Weights of a small mixture-of-experts language model, trained from scratch on English Wikipedia: vocabulary 32850, a shared expert of 256 neurons.
Below are experts of layer 8 (counted from 0) of a mixture-of-experts language model. Rows are named router (the router's row for the expert), up (a neuron's input weights, with its number), down (a neuron's output weights, with its number) and show model dimensions 96-143. Each number is 500 + 50 x the weight over its row's rms, rounded and kept within 0 to 999. Numbers have three digits each.
After each expert's rows: "comes before" lists some tokens at least twice as common just after its tokens as in all text. This comes from a sample of Wikipedia text that the model never trained on. Tokens count by the router's weight.

# expert 4
router:505488503490597501403465405440526540463469551430495483608481501499492581547455566505572489511458501479467497521467531423582397478479424528443528
up0:466571491453614425518466470493582453489394478464419541489480468544569473536556517525542524531458464420521445597476525508476502496487571532486466
down0:402556500494445456471481533511459512455426544573546497474540463504512544505427425499459451505525540469567581442543469527443564650516556548493423
up1:483486468501555469403473474519555580598483501475483482474505538520580581492512476469597462563518542524550525475434512504404468385491476544462505
down1:496515457541504391517519559503587499491469510462365502458578433535588610497529487472500640451444522463519472512457580469483441453428540466586602
up2:451540529526471427517507523480432455463453493394485564575480509541468580439468473556513427535472527483422538452469512578543556489640495549586553
down2:522535464492520581544539573444484526561517496393553463535528558515567549479474544489477416497556503413515527469481540550523507461437487600496485
up3:427446489416554521501513477566544413406450595501496499540510524446430478603552527577527425425471450507577490534548597489588386530620508436494422
down3:505462606396497547453478473366530483480484495490481427481534513442431463511506584411568556496529478494450429475614494509477444484545446483427438
comes before: "\n", "\n\n", ": ", ":", " |", "=="

# expert 9
router:522575544544625482442554543470589541481478517462490524541499449477542540558528456443538517502497515382417485561457469436447427456502461602533518
up0:534503452543501469483457539486482510530565506543557581393493478456529539393476399525534577588473535477499455389532474539590447551530485596538448
down0:491515428511558530528470470511511373431527520569509441553451528585495467455512476578541513440404445464496443405500459499539471496537535493501515
up1:468526377572541455456543494570489464440469489476519519572477574408563506511470485413619494439604435462466468424391592406479505503515386492597507
down1:629549525519483427483623562487589493478430454446409583523573492541470588556466529572381558503516435532480591596563481589451406509425493521435475
up2:445519514411524583552422526524442493517553448534563587484516471499463450540540503539479434533477589457555413549476536485597515549514412446480411
down2:546597466527460501465520536477436496506521517563521543450554464502435484507452573512484520567547473605515502550494537385470457513433548470591489
up3:513484501420504490536490399535470456526459536491458463554526535567510557480478523512566473464477464514503532467407517604486474442494539585492505
down3:426474504508577511429551434497604482576524485473547508452395461527561481570590524506549525482616517378582377476534485484482526514494480585435528
comes before: "\n\n", " The", " He", " In ", " This", " It"

# expert 19
router:557489502449470505538463563418545510436507503547446538521534519538538584445631471473430469440609484524493459631484470482477547476429527510491490
up0:519578541454583455470510573431531529521545527505626530506444500459538525514489450516455500545489519523461450528462461421474477510498471424503369
down0:505593473547405476506498469497419600471485548469552423458433544583560522522508465563442497509470528498516494524494490592460516515440465547501560
up1:473585439507519447572565579447528498486449485581448404529525477538528491490498559502488437474503511406537563562463431567485449527454427570503508
down1:551536510494407562421470565498608393473516547497417489545595540417513434609444419524465567423548424448590518477518492417483400474513585419465547
up2:500528484530534488522573373472537495477465501438486570550381576511590456476450488542476457506511441447523622514478553475484446509453489521525462
down2:523559477557474466494467410472451532531507594534494457535511488512514528516572512577463402493531575508506501404466518376546507554503544448537486
up3:449500525419511575529497521423508528498482488529482463605412580432468514450492546491567596489456473505684503478428483422577428471459539466418430
down3:476538526486535483496429539468495483483426533586469552575555514572668496497493411457493512535518450547464527533430497470547499469507503460463422
comes before: " | ", ".", "–", ",", " |", "; "

# expert 18
router:498536540582495423476454526489396456603485490470474547464452478518592565544475432508516540447433406535479439457502432497474438570470439514482456
up0:482505430548437492357556471526581500462492570478580535447476618541563575436517465534576595437455572341521539526384480479563475420500451496545495
down0:495607460494395528513558504536528481506449623585476550566601509432499574582482493519433447459548556536558408506538472518496514429453567579517433
up1:495528530545437581520540536536475393505518500471490547463514465458542493544586493546494502442471414480518412482484495500465469591593573478550473
down1:554583489552503531537544446547535473562465485453460487457452449545421607527483522531431545492528566520507477582503471425557433452570527429413572
up2:553526509521419472417492493474477491480494522481523607549382517504492431458464499522428397538513528478556505522465490445457511521494506548496491
down2:480509352552489526474564501480608497593491597521495476459374508534391481534521437480443543592505552453505551507471463482503540526514503474461447
up3:468537510551447482535471472514585565527520490593407483401454511482540498383518539461566472528457426444437427510530482573448468502454449425532523
down3:459459469603509476535582418544532551435466519443527516456569542410585528553475432506540498505524480548550453538547486473557530426501511490499524
comes before: "| ", "The", "|", "===", "==", "In "

# expert 6
router:514482418516442537516460478480575535536570546488470496618485461446447523550551524438439509526369585480514583451450503576425524543492491559594489
up0:469510446607454522535509415462449481419462481457508612533514467495511508462462595464521464476509462414500514517444482515645401535439479462529472
down0:552556530499491487538513454445466526559540466460474518546510503383479542603457522472418547471498472537521557433496506529527427577401463544503524
up1:537579497557576506472475523479563527551503504505606509435494470479556445477485455516484501465443411513581481502392473490482407492347590615508532
down1:613548498478477512449560468476466477507578426497562469500571512523536513511433542483499427555557434521506550437462455464565528489575535436433495
up2:509553497434506411486425493492498457484474514492587607442534560517429553581455508578612558549547432406489508546558529448467484530625596456456410
down2:493462530442583511471514629472542459579473537437526495456414479487524532489477489526460561523514436519506446468561430527468502456581486398520508
up3:495410494537634526538504443513559367521481619607553525433521504498511460556444537447468509522478461505460561452472505534554485481503514465553552
down3:545566448454486450447534518497581581473537453402554465487464490448474515419526484488438458503469509533548503477522475523500451450522460553519456
comes before: "–", ")", ".", " | ", " |", ", "

# expert 22
router:526514502554573500576475559533424538443470527416508458477488405515400410526464455548396558436439519511469400495550569402555481506537544405492486
up0:557433461525448511573495461565548502485514503619478457506470456530440532417442526576445502483528513594430416470507518558525553491479493488488547
down0:577506415517541532484509489461475580506499472552502493499530518533572616473470482508513486523501549510455509573440549627485487458402501486550494
up1:539503430423472471395525498544552541476434515611499423587510522450523422567455492488450519475632579390510488408495493575477468505485569540504469
down1:485504524555411514451518534479482522565543470478514386433502441468561531526518485470563493476371485513473494499460545536521415444478522412488452
up2:540558501400573470473516383369558487469514371495444461453439481528443350561475491519511434476484500522466543570430544543489530427401562427509453
down2:544487494523473616576490541488514505453522473486448626477533457607491398509463506472480556513525492501465546548454442486443527480504533451594541
up3:395506480549383465468489466521476507457478416543501479558475511553516445607539498499464496490591444436470461549505448521497452505530455510508558
down3:455556496519486507465469492401490544491492551483423511496499497565423464563513552579519631494505464475463544391505451468417521442533473515462547
comes before: "1", "2", "| ", "- ", "=", "-"